config = dict(
    n_experts=32,
    moe_layers=[0, 1, 2, 3, 4, 5, 6, 7, 8, 9, 10],
    routed_scale=1.0,
    balance_loss=0.00823,
    balance_bias=False,
    init_std_router=0.0197,
    lr_router=0.000392,
    norm_eps=1e-05,
    tie_embeddings='early',
    optimizer='muon_variant',
    batch_tokens=[32768, 65536, 98304],
    seq_len=512,
    train_tokens=665700000,
    dataset='wikipedia_en',
)
Below are experts of layer 6 (counted from 0) of a mixture-of-experts language model. Rows are named router (the router's row for the expert), down (a neuron's output weights, with its number) and show model dimensions 0-127. Each number is 128 + 32 x the weight over its row's rms, rounded and kept within 0 to 255. Numbers have three digits each.
Before each expert's rows: a language model's description of what the expert responds to. This comes from a sample of Wikipedia text that the model never trained on.

# expert 4
It responds to: Opening parentheses, quotation marks, square brackets and hyphens that start an aside after a name or word, such as Emitel (Poland), president-elect, Semi-finals.
router:135041187139126069098129129100104075069166191142117110074156094141109163161118138144168120153158059154117111133126141124146203115072093180079125135107077082172114067137183132110099151150153148131147135124129128142094146164129127129077158160150178171124100123081086110154172124115148133144083139110140128119116183112150128077178143183153091151128114167142194167111149111128092094093119
down0:103079162094102109111104116120140214089133113126139118103138159152059107146076165133095087127151152097113110146173157114163146172102116149122119106133134147118135058068134094136127106158059088113094100125132118123174116093119128150135089121136193119108137128168045120193052113068106096138214153089127138152131107107125119118165111162125111106137127101179116132204088133177166075142153
down1:150144098105126104092140170102127136173111191176113167103096135127155177113114120148130207132153142122107123131156168065124123197123077147187128164157071127153176168139114103143111146095133151093135081141117135172117153086126146088095162145139101162194121166140131082116081156114105114215127180144142194144190154118108118133127173070114097098102134164154109045144115181119126142149096
down2:124081130088127060113073145165216097167144097092061133130169128161134149081133107107182067126118185148144115153091090160102120160137115154120152109114145173102161128137134151151149159155099142128096130100162112086142166092137134165161092149081062097116161123150158062089106128149100119130150193113176111177066143108151168138103104139144059122169150094081135079108083144139121154107164
down3:113130096125137117153169088087109127098137153146188127136158089125131111139095134188129171144098172118152117145100103128122125092134092108109115105100194139092099159153095156139133133115095136090065117143154095091134063084113064127119157161082059132150087054108124094136145153071133093062132088137163128170171036097148103128107092174137105194093111141144092136140089099132147114060176
down4:095155106187132113141108155163087100093144149109050094095184129132188099115088148109146144135124119089143121145159106120121079151126136110075167191114125116056102133159124148114113140080171096143129194055172170083093105107096100126142166145155166187085048107191143130138094107163088182141154147115190106145092076125098101136132131153163144107152101167136123139112103161109130158167144
down5:139160158107139160075082114102128085155169168117167146124191128124190100187144121135138134153087128157119131115085155164124137158182109134142133111182106101141096102184166092103174090141099043117117087148130103089144134086123060182122145136170102147113115119139143165099067111113142111129180098162181097111082114123126134098122121093143083037142137103130139098102109098142116133071219
down6:143148106138187160144182098108094170087137194178120173182078149135110138087136135097096099180138162137121165126072088142107093126160094121139191079121125109167100125135095175193168109132095110036171130132134126153150171124127175090121140142131075124091112143098177086164122176142092139140134068149175118163083151167080156185155120063115158134113107128111149088120128092117148135147121
down7:077121165100061098096103059116098173111083198106125129109137137186096129135122145117109072116104165117120137176130108122146142128128106149144082129103156201178168162088136122109117112129075118084137122119173163090145130141096153143140104125098172139142134112184105198143078108087077108087165146091134133179111103125138123144159040178116145103135104083168117073179110091182131070126144
down8:183215118144144147129096095137154140085134083128165121129110148079141118172105064086088109137097151080164166116108187138094146166126122090146122204148083114122216091136112180090154150157149123131077125124141135138137172145100156140105145126162123089105132125110143179131097135125159118134097125095140151133121120112098153077104128125079114123094181206143124138053096066147187055127152
down9:048114142174165130116151090129148179133144124145131135111087092095145155142092129064136121115120091144166103152139126107177088109081131142156113073102172090144131133115135096140132106185116109104101145157154098079161101150084056141104134181128102142166206116144204137094078155113139127170141176150117109170082153090187120130123172159139123108157080064177167100132144163189131074128098
down10:128054188127108123144114139120105145109122092137081152121109127129120173143125155147133093165147067144124127135203144138149184090132119147138055089082098147155135085094101141112118107131110097076098172168122155121123104155187139039107074098161121236105121139164124148141124132133137079121124155132175124206126130125065112150181077131082128086156109149197104163119130110124129141154106
down11:128117115178175116117048168193025186141145120126134186130141131118089099122083131122108126175101147123116154125114120135103058097132128132138176162118112144116115114139104104132168125104099151093177166101146127164148155142016186128171136106135108085146124128181071167088110163094131151147096111145139085105158119174107087128099155092179144104145165071123145111160126132096133147064139
down12:146172139151172135128130111155077121102139128127096108068142190094133104139076163125080098122124144153151126092184161086154081115167151126072100127118110132147097075108153130229138091113164083172107152207112128091168077110109131154107096203106210155150149098166157109114127137102131145120144140133086087110120126183101138110104099070082126145138122132142095148165153062154086118171127
down13:053118205083166098165088206114128151124086168118152121149134128129147126135112094116069112104156135141142137112068136171103118107113135097127172135128154113098110117113074038065121169113084129137166149136137091100148147145132130107108097128140177134155103159145141096103123129186098094150107135175087134068223150064055122192147134125099136149178140087128126123156126160130157157098131
down14:167069126086097138099149062126153154125136135082141160097170166128145141160183166148122131172155131099167184171161148172136153107165150125125114157147131080161159112106105143159141124092172144141098221105110122138214092152114136147125077149077143111068129149140132216133127147116125128137148135101126157135182186106157113197191120142124067131139097120140124172176128164158147076103103
down15:085119174108079115143160135112116122106086129161124090140136105126171106106143114096152183175108120147097111136186150136161121130127066142116146156087085081138137128070155150159158124141161056181111135168122064176148132051078126104122081165151158091175104108127112107145187049113130103155136160069108151164155108142095151079110156110157128144079153088165106094194143109073179132128132
down16:123140163168131160131099102129144095130135117147127112129134142140138127053128128065100123103111095091145135116089111107119125074148073137108158090119141129144173165109167106168121058162152170051100158130144160167129112161085149079057081153144130137143156179136094079143086081147113157126183165197112118094199083152189118072051106134101154167122110124111147134169152080175121134129157
down17:085169102118144142096095083103167081100142119185143162122174167145091119080141129114114119117130158112108075179125146204177105142134094101114118185092112044133150121153164150119162132106144125107108132140112170120153132096155166167112114103204146111091163130144068124121127146200132100100191147216100119055109138085153134113089131134087108076111138124107094139166173145090089170128134
down18:169139176055146066150142218178115127164170148163155122135149061143199127118068096123140114077204127099105199129105087114136123157150102113125127150106136128124083083135114090117141182113153137137123167136092131091104135097140131050147182127073114087115134105160100181154169125148112129115122078108100154113124088120145132152111120128126089113174113121173089068144091135162127074154154
down19:062167138081115167163105119175099132135085148146166150144111115147104090121225130138136151113098126104182083175149127078175168157138145126135118150109063180115145106121130077086176147134110171081119155135142121147100132179189049127114148126154089137149085084202164108140142127127132048132124103155135074102138107149122155124086122096158156106113164078133148099080132169144163127103084
down20:074167141118143126136096078093066190165176157090113099118143114131155122130096132154101113102138153137126157222122134101135078160063153190135116137094104126094196167122103121140164118121083132099161137172093140148122146173146093103163132151110158123102144119142086168154083085090079084151142162114117145102110150123127126185119144171099061154101109169156108159187144157080096062191121
down21:121141172104152131070089098082126142119111137094123121122121176089140135100141177112124142104097151106165105110125122073182158167143132158103116154101172121135146179127094084134129173106074120085190162127148128105144132123066162088128205052185140156103144165187094147107164096099150118085129163130104175133163094114150175183151131169087149118115144120240177114090104123139094117123143
down22:175102122145090118141162134153163078135149113046136158133118132126191108118162150158129153137120097144130162075116175145121119130131075112103162097112105114103101123101117121162160105140162114166164059141210145148135131148075093117128101106072167134130130057187106181163187161130074141081135167197134096069118102168091097111107180134100139117176118130119159163111119127131186095135060
down23:149101065170144159098023092115077115113111102168148158120114112076107128153142183147149102140070145164108150149174138168128151123108067138096103099143081115183158109058130108171080159120105143073141159094113198091161122115129135118081174118158164196107139103193129081128103080095118115158138113159150145133148098130147092087130121164145149140165108151102168124103121076120130169084148
down24:118070113101109153144126119120102107158139121114135125075147181090111117131154153198113154138118143153090152164174066113103049139149086036125169111102127135144063135165100128171190120137148139160090165107139127150096137162132163142041111124174158083088102160163132099099112186190167139145156122123163166144150153072116097160109116176138088114135121146152097065106159128110148141159075
down25:129138179109097164127135091136119183105056121137147149143119168155181146111140165135112111054068123096152198147142112088127144112114135143105081095099144090124094149117113133177124167129186162111162140108140134113172142127179192194107110140123072087141151133101058104079137121154069099143112166122143130146129136163099153071143165091085175201164139104174095125100133166112089080081135
down26:140146115165167093079143079131124156142098103148097156134186130173187098134117164099112123071083151119106146129133097088099132138199088174130075147129121183128138166109112064070110148137127093111096165127154128132125140099137182141134092127158129116185110129123155120155132096063115104086099134144038154153152129174060136148075061216137135120133068100143132137125091112115162171161146
down27:119139139129088118170130121103138058108107178153169098092079171113181107154163135116091130106141084133111150113099153087106167113171182078100125059070094096133132100133123090114123148097120095159054104131145103136157090149101118110116112114135110205141126134118128141174072131138199179121159061183101168160074128103123078148158111069162139103123132094075107128153158190135092143105094
down28:102131176129142159113157143099068121137141163130124102174082122153141118138097141100193120152159129150135065108170127180122186110128075130084103164152155098099185101116163061154108169100171140169125131128125074141135149150135158096100138142211152146089139144114152125091084076091140106163087108076126136103095117177125149090096097168107137147099125124172160074232181073115146114139127
down29:150157147126107125107137151118184062181112160129157137141117144164136167188077114130092138136130089125088152113121095114143071205104153105062155097156074139151082103128066127133081099139087155050075138157177122138139177106105115121135167042099162080138147146132082082128165100082118117148123135126117153186093184099125125115171117129118167109094136163140123167091097119145109157114066
down30:074122158146123131059141114108118130113074171049110115087093112181171113123161173099100145151105139118131167131168107113068134055067131100139138126116132097142129107098089127100122104128113162150108118134088173124169133167161109085117063121122124179111126163145101169171127169085143091116163125059073070141180153143109139120094134167138080099109096140140125027175113095147132105156162
down31:101139143120107076111083106228170128184169140117151176139087110092176167138077128159153174084118144174118170130126150168132091163165119147139122169110134196139152142119047119169084106145177103086099125143103173176124119173155080118127159109110192156108167120115134104144153155143102141071189142131102123196157093141093112136082109085149166162154160120089120115125154160132113129113169
down32:143173168096109115137178119122162060102145140132136169146106132135136061167151107125138112126139073119156147083151129142090152160085067115171138077108177122134120121139108114044113123144120124164104083090118109112103087144149131117106108110176133071102141120142115141088121118090151129207150114158107162107158090034177142140110183138230119139066138129124154136118189083108112086177115
down33:131119106165103130147165181063189155131134139165166143129126120126141063120098179052127165098177133129145135109162155093107119112140118137183119110124087139090149138176169161135139142152118123104158060078100107085097172100125141124087091168075110255149166145114130122108155133100117104138181133147143149129180172150102081127148150130108077126138122136235094140117099140111139116111119

# expert 21
It responds to: Line breaks after infobox and list entries, plus table dashes and pipes, such as Location of Jamaica then a break, ---.
router:074118146108152105075140105122120109091145134149177159140084099114109128144120182135156087107060079179139144131119129120128142193093138143107139109163114086138144080164134124119068147132149155117139149139122120137139171168146121118077122176114161193152135145099122187148067066139098098158070110132123093204121126128160049087134097162123130177102170103128168158176182067131136101132048
down0:135125124145151173151130140200154108140106098077170131109168161142093146092129063073094082141117127120125160130171184140155091162124109161094172123139088131113104094176233152133093116149126108155124103104124130118123143166148100106184123168112146102143138108161134179171131195130190154077166170151094140163106188200106162141168148117173150134096134170158154099104147172183127177128114
down1:139153136119080128111114147146127149132127097119100137119172063198129073166180098142161099143183194143137081137083129088153093132121064107136054105094148095102100166082165153091139123147082072125135070055169179110120176133096142080128164091096052139103168140164148176165133127192127153151109125096130117101144135119090132144105181124081152152124112126102109079099114118136148101150156
down2:140111154170093175101185107112210117117092077158070139142126157138116159057096146108140110127099151105157080163182110201160130159167125121188110093165119104132147146116114133120126165112202165129102141084100166164135156132124166156135127100107089129155113125126143166084173180100134073153134129084142145142131186118108098095140113151111098152101177071137124133173168093040175161110107
down3:106140152066167119136130069119090113131133075139105101171100085118115132110178178133143116105132145162079115089150113164098106152135159072117064139046147118115128121151151107160139104115118065187165095142151157118137103125109100102151132151207155161103157119095131128146177135135104141079145222170068110144160155120082141063157102139121075185155106114175127143090098103081124088095102
down4:095089136121141114133077099173132160085123145155127106115089129113095153117109062084138137124152128140141165137127089117128153078167139172085109100098146181137142098072043119122216112110138158112067137133135117111210103095093152143130135157065146126089079049134090140130080103117121118068119127056127151058080128076131118181140140117164102106152098139146107103079123179126140128114118
down5:056179097136139164084121076115130139153121178166145112135165140158068094111130142143108133147089130090096124127122111096169152142124205101133149079139141151142153099154183140161089160108063090140097163104165103087099153136094069114177119080141137145173143118136117106174113111126140103140083093124132152114034123074179140129148198152161173146107110142116070108124141133140168066183082
down6:155179166135101105073171135138128101180167115194188129142092115096096147138091121085102121152080146121180155109163110129103123188128150118189157127120070149095068149168126152170092170102168160100078149121164141157091157164155075160059124197145113172117084121170113118119133112111149103124140146158160147123139144149114125131103058170116088144091104151082153147137167154087183164146083
down7:146078114110139115105124068179091112179113143129092125112117092093131090133112127120076133148127152117153154106128077160137100161138143099122085131167107104087095117136114123120128111143146202024146099130109151120123116129148160093182234169130136055148158104150128116100066166069120158128126140049154150133086142133156133166110164160160084055116102140122096168151131135107123114066170
down8:127157096158144143180150085098156125097108109134181116107082092073150141123066086171130092143101099114118089131128117146106082122083127144174092174126123126136059079180081105127116112108136169144109112135129091159124115102149101096162168129066126139129130104174119147144099158118175093181090168128129133099139131195086146120054115094176123159076097136113172103147145100173135180236150
down9:171143186085103102098148067112133054115127113098135131152163166122127103165087156065134115054093116153137113126123154076086062100107107169139110153145117175088175101065121126185088132123167107159202129141147100077137107124151139098074090111114109101122119132144173120090143127202120125109150125136141160144166154095066104083061091080120168097154119140159085118111139126081118116164138
down10:109131124128119121159120132169097124116133111124091144100158082135070131141131107142084120174162069171040090101055087109131150047137135199114134105145142099117121191081080139179143158134129106082119132147083189105119185147148132053110183115167093133132135096054102102093097100138094155101144125180099100119096066172104117148107129099094146163110111097139130138116131171125081104118129
down11:146090137102074070165081148125152086085130116103122163137092099125150168173181141177127113120145112152164107154129104087146131123124164166093166120101121148097107127146120122107105043165165148107152173137130145117144144063134147112178148062080201116176064161161129125120065140139109141079127157144183095121155087058086181130152114100086161151091148084118132066156085126153108149118102
down12:166125072186137112085071120145104067127161124132110072142121131101076127138105179133089132137120134078114181101127145127077095117109133102063090187101121122095115121147076153140085112117140147137065148162127167111113098146150089129110168148194107104142084183104157109134123141142137207177059118173141140129162147101143165222126112122115087149121140128150101066112176181105129159123162
down13:123106115092131135114073130096131135167171168149124139143130127130148113127055111112129125113128147163111082073154047118128128120162086112130118098113135137106133134130115094120079104164158075086078153067108146120119157149188165144088096067117173196099183151146095159085126099084149104092137101076046133125165088202208122116082094119115105177100117115109118115104088119171130176150143
down14:150053158168156169181184129170122101158154072077090135156086228149099069152135157099123181109112117112169122141126156142158162134160170112105120124129102101153222119099148134113107135139099128083147122130128110082140089124093147098109117105118164093177139113167173161118079145175121108087165176143176127085108130095086142128084106157144167197136070136135158101114110108124157149099121
down15:103168160138181174094087164110169151132117081120115154125143175077085104093168161117103210094084141100104107088152215114091137151180122127180133152082152131107127172152168149177108111141126147142150184120108159094152077108123088156051148166122146148161196150140173110174138152095104124133116101106159106101159068140066132156056138141168095155124131128160140130133121155154100134143135
down16:116168102142168108121085093158109077157183175084155184140107104135130158154144127215141124123152098138136145098086191150084145135176099124042141149070140141151169175031095162108067134163189124099112136076094096118144101138121157173147062112095118154111141145127114149181104106110131120121144112126146149124104110062145139128170122128177130111107150157157066124105144083149091110129117
down17:125111140122104124149143126149181143157164183118185161156129116130184182118168132135106205160147138123123101121160131113156108191144178084171115176153114124115149087180088124122117144164129086167170138090111073091098105139183099119085064102097120115139129091125141185127084136178163081215117109129074197116135135152080167125159135132156108154122168189174195142117117148120143129139122
down18:136123111114100119130079122104090111172123127123092048143124147076133142093127140164151085082118150102065195102161126166138124145149085121194128123104137099116130083129166108156144127100124195131115111118152132111091137129081092148112149133158102033165121133176094123130075119169185147120128134170116165135144150119139123161155186138115139157084109125044058175128152213162191101123106
down19:084075143091101110120111104115050173151079184068110087143099166152121137129142158201115158149158174063126111145153105054155113085108126156094149122108133159142151160083124101153171139107134100071116159082147124115116131062074133156107125131093140134108114121159150173111120150099119115029169168141152135092121125131106180140118108144140116129174065099143127106116079117196141177086128
down20:215166132118106105124141159151146159140152120144104171154091107132179150189065128104083137172109129057093120142141126134085108127134196113146143150144118117123126107144144103175145149134136174183199155161130071169129153135147152098146088143067141093124114127179135144082087147146115194142159106100100057133182093124166173108082091152133114090081076129158100169114129123189152126177116
down21:150142102163068097089171174152120156124122153089176078083130117144144053176083132141129163099196116118151154113137129159153115110130109127134116090192163139092178145092162110160160111126108196178082127138150120163154104168133113124108180161130050076177151090122132122129127130161086093111052141127092150121154127125131110094137102085160092111125106104141118143171050107114134121213161
down22:108077129110161133121111224147165161135086119117125144088095117113081133158104113117157099124148157098082154074055110106132061146156139158124135109146148220103093150182116096110061134167096167130189163135139135151138190143141135135097181060104140148062137108102149145153181134130154119112127116125127143139107129115173133131125137127105098162113126059087192063114169110080091137111140
down23:138206101127159142127095151190138159114140155087097184099090100066150139098063133166154111146134138087096156161117135112139168051103106121136157140116133157187083098166192212127117145128111107145119099097139081114135119168161162061106141090159104131093132126084090158127176091150148103079138080094162161131154108128057060137126111106127132079139073161135151154138092126099143153121120
down24:110106126128123139125164131143076148114169127144216119086141142179158141140081127125088121142188119117135093126177105103121180143127132134088072179118141110167119125116134138118065128121140151109171208101117035103102070102150174108117169141132131079097164140150139149160120118160177160153120144117122040178112074123158167156139146158090120207158155099156144152134135126080186151092104
down25:140192127133113137139115126144121118131103119107125123124145119122145130150142200137141115144119095126127126126146129114186153005159086152074107113138156115180099108126104140099103206103135154150121095103116115168059114131178110160130119116066119136163151163173070134117084182075137110109121162128092108129180048067135133129111155152157132189172136178166113098200091200124113124136124
down26:141169058127153223103144122162122140120111088157104184129148150152118110083121126092157138128213177118127114096146144144098120165156083130090144198093148100096131135123134180096089151164167099142129196097104071142117153118091113150090137175126138107128175094089081137148089142152141151114129170148181163152067094108116086157155109112128097139155071157111071107104154179184119165157129
down27:107175137148177127098135099127088145115159133132124051134108123160181153118172157084064167058173083104101042169121163123136107133115065102136143154145153104125148139125140096063116129088066173095156103085113129187212140135151115090125158108166141202148142146160160137070150146114144114165081145086107139125151094119090105133128112160144130155162124172079141120158154159114144159098099
down28:142142112129168179190195099178114153121109097142143139175138116159120132123076137111133180162115105123183109138128161124151138184127125192146127122161192089149112163114122093118148141131131126068134122130140154123118132133086094171130041133174136060102110063150152175101121103129124114184114230157146118167216153154128117161150137156130130090172177160135156198115085122115126140136126
down29:140166089144142120133087092182143121173121105169136143146138086094168155087120143081140175112075109155150104144087119107148146170156086191146126099109082167196063126154095146099134194119158153145140137124180145159069122130105145118030111145090138139168052095109143141177125163157141119141110104190098159106148125133088089112119175147142096196137114129146139140163128181106148141122061
down30:079174172085171168127113115085113132181094195055131109135075115094123157171145133149126073171111094204086125132134138077106168113130154118095196175149077167129115086070117170098120071141103154109143118081091138149124144097160136117095102159106096131119134125163168116136138107181145212092102105146156075134133089092167119146164154079139086108087137127174159130137154129134148141139143
down31:084145160053178095158130113126093144160147191107158141149154128160119112065064166131141128136165134121126129205169098150142155111136120176107128103122112144108125108040130121144222136160133134107101127118139149096150097109073076119131063097087137152082103038122147178130162151099147148058110161121136119077086088117161127153127153136102144085140089132133112106129108111092161119141190
down32:165111114122165166111112155127171086148134104065116139148106105097150125158168089129156142115152119144106089095118105120135200093092172103218130059142155122084126154078150158091118142065109121054170149087146100100084126141121112115123132125123120193131109110170086139130077080116093078091144134114147153105157156150123087125188174194090075093119053107177108124100133153115123154165140
down33:120100095128117154185131113147103146126152170162143145155170088115121100088099130126119117127161109095158213118151124129091154157120212166192145105101156168173068143147163064174140094111122047122161130120154099156104153097093119131103113077181084204143172100146151120160147139101087142092065137107085046109080110132139121087137153119201139109135131118125125143116136092133146163113151

# expert 7
It responds to: Single-letter or short first pieces of split words, often capitals right after a bracket, line break or quote, such as (Syrian, Lithuanian, Political, lining.
router:070078119147144134140114114153098132088192211159160183126138115115065110147152085107163095135116128132131172214111114094176151117088128128137090094068154116176112127082111150085107175111141168122087115106176160144078137102142110142128096168142158174074091157130086117165138139124111136176103146151133132117067116176167074114187150193124146107085098168147155094155147079117137103134144
down0:145133164176088169143150148117137092132118086132138100104138128139140141139169082111153104074130101162122175149118123103140040137129083079174158056096113169107130119103134116098120156118113120132126164139071147207120090133110098079154130145163194099105100209134186174153181110121123175134073146139178122199120124150113077186139174116110128155139149113171162087108124125117156082183136
down1:148111039184122169159169149179154131162136141144090105171107154072140180096154133080158095133136163131096115106119153137125105171186120137085078115187156137153123140082106117178101104121157140068144164091128113063176126116111119168107130170136145092125088095128110170099119115127104163140135116117105222096076147144112157138152157111181168085113092106081118071129058129145140123174135
down2:127096124105147084147148101152061122089086136150156184135169106173115110087092086147104104099125129120116126092117131150187123144165151118138176137161117125112159136132117089102117137098133081068112178101106114131139135227111181105112130079141174090112120000126113163137117145092139137112143162085134098122095159090169134161078118066108089115141122095104084132191110166181117126132096
down3:140160093118160141167116117127117114119137130160193082110099151110118111104181180121106142151081044151080107159191169182071116172166067132112120113144150129116101120128084122176162116150127136138135137064125097120107071110146186159118049085076144136138091061110100117113124178094148136127124173081192089103129155135114096155098148101102120132116143142163166147159123105140120217118099
down4:181051202151109127134089153163088119133117126184174167175101109094114101092154182187103150137127159151107120165159158126129155112112141146131125156149091165125090121143167089109148129142140127095190110119159145160121147159097150019118162127139124103144126076157126109097108029114131141184080129123105133157139100120120090137107156097117165154122133090052169124153094200144122121082118
down5:095217148109127108076122127099146114126103096164129225131093110153065155083116112152183095104185072128101088140139142111085095166070124135151097142124124148122159116136078118074151125144149120125157106109135134146191103196132098121131101145119187076106134145169091117109166074137098199159149142152117074175149178113170159120094141186110078155125112157141132125139115131185107117108152
down6:081094108097143121108080119143149181151098137125115120139083105117140163107137128074124159113146173107087067149125076145171121119173121089159162133135129164050127123145129135122155171117129145122142148158130126145158169097080134130071145072139151160162194105090145040141093058071108188139142131121135125090123114100143151060133113183107116172097045156084172126109136105101155146184090
down7:129192090126122079111144105072130110114178129095163101150105135120151180223138116180178205145088117139088087119106106108117130115145140068087124128137145209124130094119117149137110172101129124142093148121149162205182139166120106114134131127151162146103120140118122168153150125102091197188129150164160160178076143154118103158133133196164120126089091111119078079122112113120080095076147
down8:129120094195069133068134181172121156168165149148116123143117078114102111136109169168123125138147135057181121110164149096104091131123146100126138164120145070095107206099125145150181108114132174149170125152154138127129060101114127075114088127136101187078087109098084177120155158134102167203183167081087110180167102104124149138102165140119116148137164121161126121119099193152129096154167
down9:137123109093154085128084124089100106100157151240087139106140152133078142160112074099109160165097126142132136098160118160165121122125108095175186176148095104109118119146029158104097138117176089141097097130135152176102051207118100157125178141062127112162184138186132105150134125134120096188096125095143123119137136136175091130101070111135147161163125135132134083095091126127102148111125
down10:080093140163078121155125120156154151131191129119136134098097109140228131153098133135084104159150129068121117118145085102172088127133139143152114118102129113094153169179080092150115117072110095184064097123105094106099114122143062108123151110140145151110148106135102104140139156133101200128173160198158138096154101160109104145116193087092116131079141172156140149072182165120114096042111
down11:102169130068125133084148169103154184137090127080118096146112122151132117123127135159139175128103080157105123152123085080154132115180144160183180185145116095089144098122126166106091070201162095156131175112128069113150049137096073055121057128134167102143152164148111142178155160132157104117131139141072184107163134123086114116110182113103101094083144163107124181150142168105127118125150
down12:144090136119162100096145120120151141152116114104113125124128165126149115117116085143097151121129096121129111136143091079160165104159137151128133095133121088133101140060117124172063078134091148082157144183121153117102141184132137172132181072129109142119116162132085126130120120170127107123118147117131103139124176154142121162105160228229101159145076116184154111243193204110097132078125
down13:066116141177078102151108135098150129177143145107091129099147104156088122111106141160083150139185160093109139113097040111124090175102166149144094071145081104205174114137144139133129134113116097115116122141100148131162104165098147085166078094052068104146091122141160163072165105150090094090159099084132069117103126136111147129147170105165077143139166113143128123111164080104075127061124
down14:120151197092101095153098124150120111157118114091087123111152109139129151151161137147147135127118177131159142205142055125171150123160171141151087162168106127153150123173148097108154121119121111152156096096140153168116060127155124164121104122143129137147137102098076161176137137129095173130058161102144184131186203136106094175130077140167080137109111090075190192080138069126116156062100
down15:139105191215144085153096163112113155117108110110131115146058076158134137136122109083112110166097148111129190115172120113140145128117119104162087135087167126119132105165114159170190125152137193081126131171173195104145094091132134143114077135121095125103193117127133116096093063095152098157086093137207119161110087111130106102084167159131161107138132110145151088085116099136065066084153
down16:075161180155137165161169099159155111131184150083116153146130100124146102112143081135120113114101122174158157157080123093101060109132127111173141103181153158099157116059126127150113027159137112140147145128120112153147091116167156158121098110082103091179095160123162134018139119109130140142090115147103129200205140103120138122122181125121109098167141173113142098158164096085115083086130
down17:127146087100157123133088102130154131105191145203172145106132146113180092143157081140062087127125160167178118128113199168079138134076208119225134109127172153098157107114159136157138116167156167136127132092095158115125155143115147123113129102147144180118196090131117128113161098162153164123184086094076130140114152126136136106119187131114051068123133110126090143116114111098063121155139
down18:185105141117144103116127150113110057082144110143158137071181121205057084145155099175104117125134113107097137118132090122116113118167143057133136157062131136118135119129095162102090126184134091168165159109125133083143139148164170087123142151135102136205120136117142117100169115140137143074121153125213135160073148110136137093109078151135107134064116067135119127071152180124091055170111
down19:150157131175159147128169140152118172121120138114133085161163123164132139115086136158149113150056117180088106129145125129156057101061133127123112090113090119088137127122127162128183063192114106106137145122189131180113081212176154138185114130144110145133111131112155175163181114149150089168178121093073142123135098160124074096152138146200146120160123141115115155080080113044176122126138
down20:106135123120092117067098119156127149135071137134142172136091137108116131145122151159160203084030112084075127167138155183161149177120129142150066107130179125095113135127109151101123189078167098128114133164103177149160126127111141111143083091139163125096145068171091157075140190170117079097125091133107152075172096115115176141159159070146110129147151089183101133110157141112140143152070
down21:117122122144113091140136155132112116120069159166117146137072114147162100147131152094133133157117072191116103123139093111093144204117082126140119162169055129211125138179106123116104057110139119220103110110166083120105162131092084162149191122159128174133139115120074092072157134133110130152141118076113157092122094141078109153151176162059144056097125107157114153160121144098145089124098
down22:120183159118205077209165131152097159172101105153127122130064145158131144108121145151095178124170114098151114092129134140185096075090135117114195095125116130152179113134101103152053137144101089042133118107109086113147155142160149099114137092169112105119098136096113129048115095153158141082139127160113124096119138099099092145080201144151141165107113192158137110106137161178122178110123
down23:100115162176143196101166071112147134127100093114095130143140145053157147125095115158164116104145145103170082164207188147166132151167144099130147095141184135131140157133147153109165145153176193128090124160102088108174148157122123107121094147174136163175178151125189127150152142146080099130129058142093134131168167147068068083163102118150117102106190147063118148123149161126115164117095
down24:114122160124124125126201150167117075180113111098119104095120084142137147136133141119089100167123163140142153087126212134140171146176143125178128168071114112098224158145136036166134139125121136066124146126048131103137076087163094133125156118196184127100144122123120128113074153125091153159154164100130167133123135113154120071128123159117137084105110050161134092081107096152145159110140
down25:123100091115076137142156087114161146104158136111112099116095093103123142145068141079183149146126113098102100107161114125109172133092141134102141156100104112117146149127055076113114225124115126095097126154106152118113143104162108127102134119124160154160062099125147177100127161146143051083076071114123207135132131197135185153121195148082176163126142135147082122084105092204150096119153
down26:139124115145064083126122069162094134108119113102192134161086139103069089163083119055115113151174120146115178104109105087163105160189163138180141112103105131174123153127132165150159169071092114090138077191111111124115138144112103091084126114148131183170144119131150088147126084144129111117138127087095127129157160107110130157149127172118143108053092142120143077120179153135194038089090
down27:126136141181189171111099143127142180096155173179151152098110148148171131095118152094084194058102107163161140150167137223069120111111129173154120184144116152123104184096116149120107170119136126216133149179180115154152168129119076116164145139180110099166115199093106091140125155098125142153115112094158118176106127160136108091087153141173114087087145120073115129118120149133130122156110
down28:127153151147150115132119132179113062101132129077132112126143118179116123144136110169163132130084088146114098019166120183114122141176075090136181111126119159109098115098134052165071154157139135141079113074159106083086146136122104078138118138125122085084215131128071103183110170135177116128126120169168167089118116160122129129108116063104128143106136168127157057076093118153137143122106
down29:115139104093158098130175099149126080145131142096159093141107176166107131160158192139130112215142157107157135108130111129155091145132165113143149175179169097124101148128149159117142095130138120131128060119112158170108068111129167166088162094154097146162120097110127141166155153114084095129050054225123175084129144113174143131101119192195089101121149131164136192150138166144152111163152
down30:190134166112115061135172169084104132074162152145114168096105198103090095147117066110115164122126125126084104102134167198196120111086120120152080168112143111117149097145137128113125117181104130187150108173120106117131092122115171186152086093141110132104119167158108094151132098125142178174141100156090170137110101096073134104065165187118105174117116131125148188097115175111170157183131
down31:149091148127063142132109119136136126101175095051099107159107161139071149127133078089140117117105188103157147143085136108139142153105157174151149064117090078102165164165184089163154103165140096122096095121159158086074146147128154095123124161203153053134160154138077151114086077128134089101170152128128086114149184136127168127114129076179146099145147081128104119115084154126085190155146
down32:073125092078101179159091140130175130127115068147159096174149148107126126114088152070124092073138077051107172133117137131153144154178167178118115135119163172148148100096117147166076165119135175120112154158151138155167126127143160092144122091138155056121124128108127143091128103160159124148112174096159168090147105037150098110123185166138063171166143098124190138114099127126122104055132
down33:093164161104140106178164151090114089170076119134164137135131061111045120156176094119102160120171140207140104137146134105125137152134113168111124146178132155146127124096108125104130158135126149156114029158139178123092162151152087172136136107143138126206178152136149130148136125105157109125149130153144129120151101142102073120157148122149084206176103139101104071109133061207130061161121